Below are experts of layer 9 (counted from 0) of a mixture-of-experts language model. Rows are named router (the router's row for the expert), gate (a neuron's input weights, with its number), up (a neuron's input weights, with its number) and show model dimensions 0-191. Each number is 200 + 20 x the weight over its row's rms, rounded and kept within 0 to 999.
After each expert's rows: "mostly gets" lists some tokens that are sent to it at least half of the time. This comes from a sample of Wikipedia text that the model never trained on.

# expert 12
router,200,188,222,186,187,231,177,182,215,219,190,198,168,169,196,192,209,191,190,210,190,195,198,185,189,200,195,176,203,194,216,211,172,221,214,195,183,168,201,232,208,226,178,190,188,214,205,196,175,226,231,181,180,258,178,228,225,190,215,222,176,203,160,216,184,174,192,244,203,199,233,206,215,174,183,223,233,209,177,203,232,179,186,181,211,201,202,199,247,188,181,175,187,205,184,215,205,171,187,188,227,194,194,194,198,192,221,196,208,189,223,188,171,231,183,210,188,200,205,213,199,214,234,211,222,146,209,214,171,226,209,209,155,189,187,230,182,232,182,232,212,170,161,214,189,209,200,170,210,194,199,187,190,207,173,207,242,197,178,195,185,190,195,192,189,190,183,203,177,180,237,168,200,208,217,163,229,178,212,198,221,238,238,204,205,216,177,215,191,193,210,180
gate0,207,189,230,178,180,216,203,208,221,203,187,164,190,239,204,154,203,200,189,181,210,220,200,193,238,187,200,219,196,216,206,206,183,190,184,164,227,206,226,209,213,197,198,202,179,214,238,208,204,212,238,198,182,178,201,174,194,196,217,206,178,198,195,208,185,171,198,195,175,205,191,210,228,223,201,191,191,170,181,213,193,158,217,196,209,169,183,261,212,190,179,216,195,187,244,168,213,182,220,215,209,213,211,209,188,187,225,231,226,206,191,201,190,221,189,178,214,206,194,184,210,204,224,191,166,222,212,223,198,227,200,217,195,211,188,181,233,204,239,162,194,196,196,173,179,209,188,250,208,212,207,187,172,247,202,204,208,196,202,175,183,179,178,185,218,166,220,192,201,188,222,236,205,217,252,205,205,200,176,206,196,180,167,238,220,192,163,194,153,224,188,201
up0,229,203,226,188,226,205,210,189,190,241,191,156,220,226,209,206,192,229,179,162,202,192,178,212,225,185,175,210,220,196,219,200,195,223,165,183,215,200,229,188,227,193,176,211,186,193,191,182,217,181,221,230,195,192,191,181,183,234,216,220,176,194,202,222,216,186,221,187,161,200,186,198,222,207,171,181,186,214,200,182,176,178,235,190,179,184,201,264,189,171,229,183,150,195,226,171,225,209,202,194,206,219,218,185,211,192,222,198,219,207,159,201,208,179,186,184,222,214,191,206,207,148,210,186,217,194,184,207,180,193,192,196,198,208,222,178,189,219,219,211,187,223,208,165,258,182,203,197,202,210,210,177,200,235,217,211,187,221,167,198,180,203,178,185,204,215,196,220,182,205,229,197,187,192,190,216,207,164,189,207,174,178,175,215,225,210,158,170,172,205,184,201
mostly gets: " began", " int", " It", " Sh", " used", " Mc"

# expert 5
router,218,186,203,190,173,208,185,186,201,214,188,211,213,177,227,185,173,234,188,182,167,200,187,222,205,217,177,171,191,175,186,200,207,198,205,196,197,173,200,213,155,193,210,179,222,229,202,170,190,213,178,175,225,201,233,202,169,183,184,214,193,207,184,207,188,196,193,174,219,201,183,212,212,176,190,203,229,200,179,200,225,188,219,178,187,197,209,195,230,172,180,175,197,185,152,212,218,198,187,208,210,198,176,214,170,202,244,185,201,170,217,151,204,202,187,208,199,219,224,224,195,167,207,203,215,189,199,232,179,173,218,227,180,194,194,212,190,184,176,227,189,197,188,169,178,185,217,164,223,179,202,191,216,197,204,194,168,177,215,215,190,185,228,172,185,186,170,216,223,159,196,171,173,216,208,232,225,185,188,172,217,224,233,244,168,223,174,220,243,194,176,229
gate1,197,225,188,168,195,211,203,226,225,173,197,188,211,191,194,195,205,187,189,158,178,214,222,201,181,167,222,188,189,221,171,210,192,162,198,187,188,207,243,201,221,248,176,227,237,203,222,189,175,166,187,169,218,187,199,243,205,194,220,205,187,223,177,176,180,197,169,201,191,192,181,215,226,200,211,201,216,227,205,229,189,185,217,169,199,228,216,195,145,206,199,203,204,210,220,200,188,194,176,194,187,165,197,162,166,174,241,204,176,193,186,213,197,232,217,206,175,171,203,218,177,225,216,206,159,156,202,243,221,176,193,231,190,239,215,199,176,191,199,190,208,234,212,181,198,199,212,178,199,208,224,204,215,220,207,188,192,195,203,181,219,168,185,240,186,198,180,214,212,165,218,188,214,165,201,204,188,180,207,215,183,205,187,206,190,189,201,177,217,216,202,183
up1,200,188,194,195,210,207,170,214,204,187,209,214,219,178,202,176,197,141,225,194,185,184,199,182,205,237,209,214,190,166,193,220,214,187,202,203,177,204,177,196,201,200,196,230,225,205,165,198,182,204,192,196,152,187,180,212,194,177,227,190,252,206,166,191,192,214,182,184,196,212,206,207,172,184,185,225,193,214,230,221,167,209,182,181,195,203,198,202,175,219,215,191,199,228,218,183,211,211,186,213,187,173,219,172,172,229,213,212,202,190,181,228,226,229,197,204,215,239,219,213,213,172,239,240,192,183,205,268,200,203,205,199,176,185,187,196,204,203,213,181,192,166,162,185,178,146,220,186,208,215,236,220,197,214,178,208,209,210,218,226,209,201,199,235,196,179,208,179,158,193,195,192,164,175,203,224,204,186,227,159,193,201,203,211,210,196,183,172,227,219,186,199
mostly gets: "onom", " suc", " app", " res", " football", " sing"

# expert 11
router,223,231,205,174,197,198,188,182,236,207,213,218,218,190,207,183,164,222,207,187,186,199,194,182,176,223,238,191,231,212,200,177,193,215,237,201,223,187,203,222,207,174,200,195,186,194,186,191,187,192,216,186,221,228,182,202,204,228,187,205,189,194,182,199,180,193,181,178,234,172,213,205,213,199,232,197,174,187,202,169,248,212,216,200,190,220,195,187,247,148,173,192,234,176,181,201,172,201,188,154,180,191,205,220,192,230,224,203,181,194,187,196,198,179,191,203,171,193,195,219,181,188,195,179,194,187,164,224,238,141,210,216,215,176,162,201,209,181,202,211,207,191,199,193,200,178,244,235,207,186,180,196,210,163,202,196,173,193,190,206,169,184,192,177,172,227,170,175,215,210,237,163,193,219,217,223,213,183,181,196,212,214,228,215,197,193,191,201,207,203,165,175
gate1,172,170,199,219,158,207,183,197,183,215,177,191,167,191,206,151,193,187,187,204,181,213,177,185,209,189,216,190,206,196,221,224,185,136,204,207,216,209,238,184,231,245,202,190,213,134,196,215,180,224,214,240,206,207,193,163,190,204,202,191,199,223,195,195,190,193,202,238,197,163,201,217,223,201,161,210,168,218,186,210,200,220,196,197,208,171,174,201,185,198,195,197,221,203,179,191,204,223,249,213,219,200,202,207,189,214,236,181,198,219,197,198,225,237,186,210,193,183,217,184,219,204,181,179,204,240,188,230,183,188,207,173,204,209,217,228,201,167,202,189,193,183,211,182,216,211,215,189,190,196,197,204,211,178,216,187,194,206,180,177,191,192,187,186,214,187,194,158,208,192,184,208,174,194,221,238,206,184,189,225,181,216,201,151,224,188,166,205,194,218,152,222
up1,204,179,221,221,145,186,194,204,176,211,161,182,177,193,165,181,187,177,199,195,222,192,177,230,205,203,143,206,208,236,199,173,195,172,229,159,191,225,204,233,212,183,184,184,219,188,222,223,204,178,211,226,209,219,198,177,221,222,221,208,176,223,190,226,175,194,189,211,193,190,201,190,225,196,215,183,188,209,219,199,195,201,175,170,251,208,181,195,183,218,204,222,221,202,207,222,226,233,221,185,228,222,143,204,196,218,243,154,212,175,201,180,231,216,199,174,183,182,236,183,209,181,201,182,207,210,205,234,194,199,190,196,204,218,218,192,185,177,201,199,198,157,216,197,209,208,228,208,203,190,193,202,183,197,215,181,198,175,179,181,199,180,193,182,187,171,193,207,210,159,190,218,206,205,202,219,228,185,213,209,190,217,192,176,226,217,178,224,214,210,200,243
mostly gets: "š", " York", " •", "ex", "č", " such"

# expert 4
router,182,193,214,193,207,161,190,204,203,219,195,234,215,193,211,186,194,219,215,255,211,157,182,196,229,218,179,168,177,220,215,187,206,198,214,205,225,185,172,163,236,190,180,167,191,208,184,216,173,225,209,188,194,218,201,220,206,196,193,186,183,202,167,172,190,200,190,182,186,181,198,221,227,197,117,195,208,196,193,209,194,173,199,167,198,177,209,209,179,226,183,190,155,207,204,203,215,184,184,205,220,210,176,178,211,195,175,185,181,184,211,205,189,216,175,194,208,205,203,204,179,209,210,227,186,227,189,179,192,223,218,214,184,215,170,208,204,182,180,195,222,168,189,216,154,200,202,217,206,188,208,204,224,203,200,172,175,245,199,180,195,196,220,189,243,188,185,182,214,198,156,179,212,197,221,198,202,164,185,215,251,203,190,163,198,167,215,206,221,187,214,173
gate5,248,211,233,214,224,214,187,202,209,206,199,184,202,244,174,205,165,178,216,182,218,263,175,218,194,211,200,193,179,189,169,182,179,198,194,196,159,182,213,185,198,179,226,248,203,168,183,184,203,184,169,183,176,227,212,196,200,198,187,167,221,208,229,200,216,174,180,209,184,205,202,198,185,201,195,210,187,223,213,197,200,199,166,175,155,227,195,200,179,216,196,233,201,214,199,161,203,202,218,210,183,193,172,153,201,195,230,206,200,194,214,185,223,213,246,229,209,219,193,184,232,225,170,250,196,213,200,202,207,163,209,224,210,206,174,188,216,203,205,208,239,176,177,192,178,196,203,212,184,194,180,219,228,217,183,195,221,189,186,197,210,217,184,197,172,204,192,200,190,197,216,165,212,210,200,203,247,224,230,185,209,214,221,184,190,209,173,181,175,189,204,197
up5,226,187,218,175,220,219,207,215,204,213,211,205,180,219,207,191,177,189,212,187,190,207,209,160,177,225,216,214,243,217,175,184,207,192,232,178,164,171,208,205,217,200,221,218,218,167,226,181,210,191,187,188,185,203,246,212,223,210,201,179,204,208,224,216,192,190,193,170,210,221,203,192,208,210,195,223,180,219,209,158,183,204,176,199,180,185,206,225,173,233,166,209,221,208,189,169,193,199,233,205,170,195,202,173,209,180,209,175,199,196,232,217,218,208,251,227,244,232,214,204,198,218,197,268,202,194,210,206,194,200,194,190,206,195,185,150,207,206,176,209,211,164,196,215,191,180,157,182,195,216,232,203,188,207,196,158,204,171,194,187,191,201,209,225,212,220,184,184,167,188,191,192,192,213,188,199,250,192,203,193,231,198,215,204,182,216,183,165,215,173,173,208
mostly gets: "ل", "inc", " on", "_", " same", " between"

# expert 13
router,221,172,219,191,181,185,182,153,196,211,206,225,237,185,218,199,176,211,213,180,203,194,211,185,225,229,230,184,165,190,186,215,227,209,228,221,213,183,185,214,225,179,191,199,180,219,189,187,197,230,197,191,219,234,189,205,189,204,191,177,160,194,209,235,181,188,197,205,189,204,189,202,197,187,191,193,195,228,233,211,155,188,188,191,179,180,190,196,176,183,199,217,150,222,207,194,173,184,185,198,200,193,180,232,189,222,216,155,197,182,226,186,182,178,186,195,214,185,212,179,208,203,206,185,226,236,186,237,179,224,228,177,234,195,174,198,211,175,194,217,219,183,209,166,213,147,225,212,247,168,211,191,205,194,201,195,193,213,212,189,189,154,205,195,218,200,163,204,215,213,189,215,214,213,223,241,205,197,181,213,196,223,228,231,207,211,176,192,234,186,183,167
gate0,201,203,173,265,209,186,191,189,211,213,209,217,133,204,197,193,188,193,251,203,248,193,203,186,212,208,203,186,208,200,207,204,188,192,196,215,199,209,203,187,228,214,198,183,197,239,199,191,181,213,180,194,195,178,238,197,186,181,180,198,236,225,222,196,213,167,171,212,214,234,167,242,215,209,214,198,199,212,212,168,207,209,170,161,186,219,206,213,198,208,194,228,165,218,220,231,192,192,204,210,221,184,208,182,189,193,175,200,198,214,207,212,218,150,207,191,176,199,191,199,192,203,206,189,220,207,153,198,234,207,202,209,220,196,221,206,160,254,206,207,232,193,224,177,178,183,203,200,204,254,210,215,215,204,223,213,166,197,208,220,169,196,179,191,211,208,206,174,204,197,198,212,195,220,191,202,228,203,202,207,234,202,181,220,165,243,216,204,175,209,186,177
up0,199,196,194,235,192,189,163,162,208,213,188,192,208,226,189,202,199,224,193,204,186,188,229,206,188,186,226,185,213,246,215,229,166,185,209,210,188,191,213,211,195,184,182,175,183,210,224,192,206,202,190,182,211,228,226,185,219,202,207,216,179,201,182,192,181,189,188,233,210,195,166,224,195,178,215,209,189,240,222,198,198,228,225,202,193,236,186,214,177,205,203,175,159,210,219,195,220,195,198,213,213,202,162,229,201,221,178,162,200,194,216,203,204,150,168,179,212,214,226,196,213,221,216,202,218,175,139,242,192,212,195,236,214,208,162,220,194,207,210,207,212,232,210,189,236,169,182,216,227,196,209,167,215,188,210,188,221,181,200,196,194,165,169,194,231,190,156,175,191,185,184,196,221,223,222,195,192,188,250,220,211,177,191,208,217,214,193,195,202,211,189,161
mostly gets: "|---", " un", " n", " World", "cc", " Rec"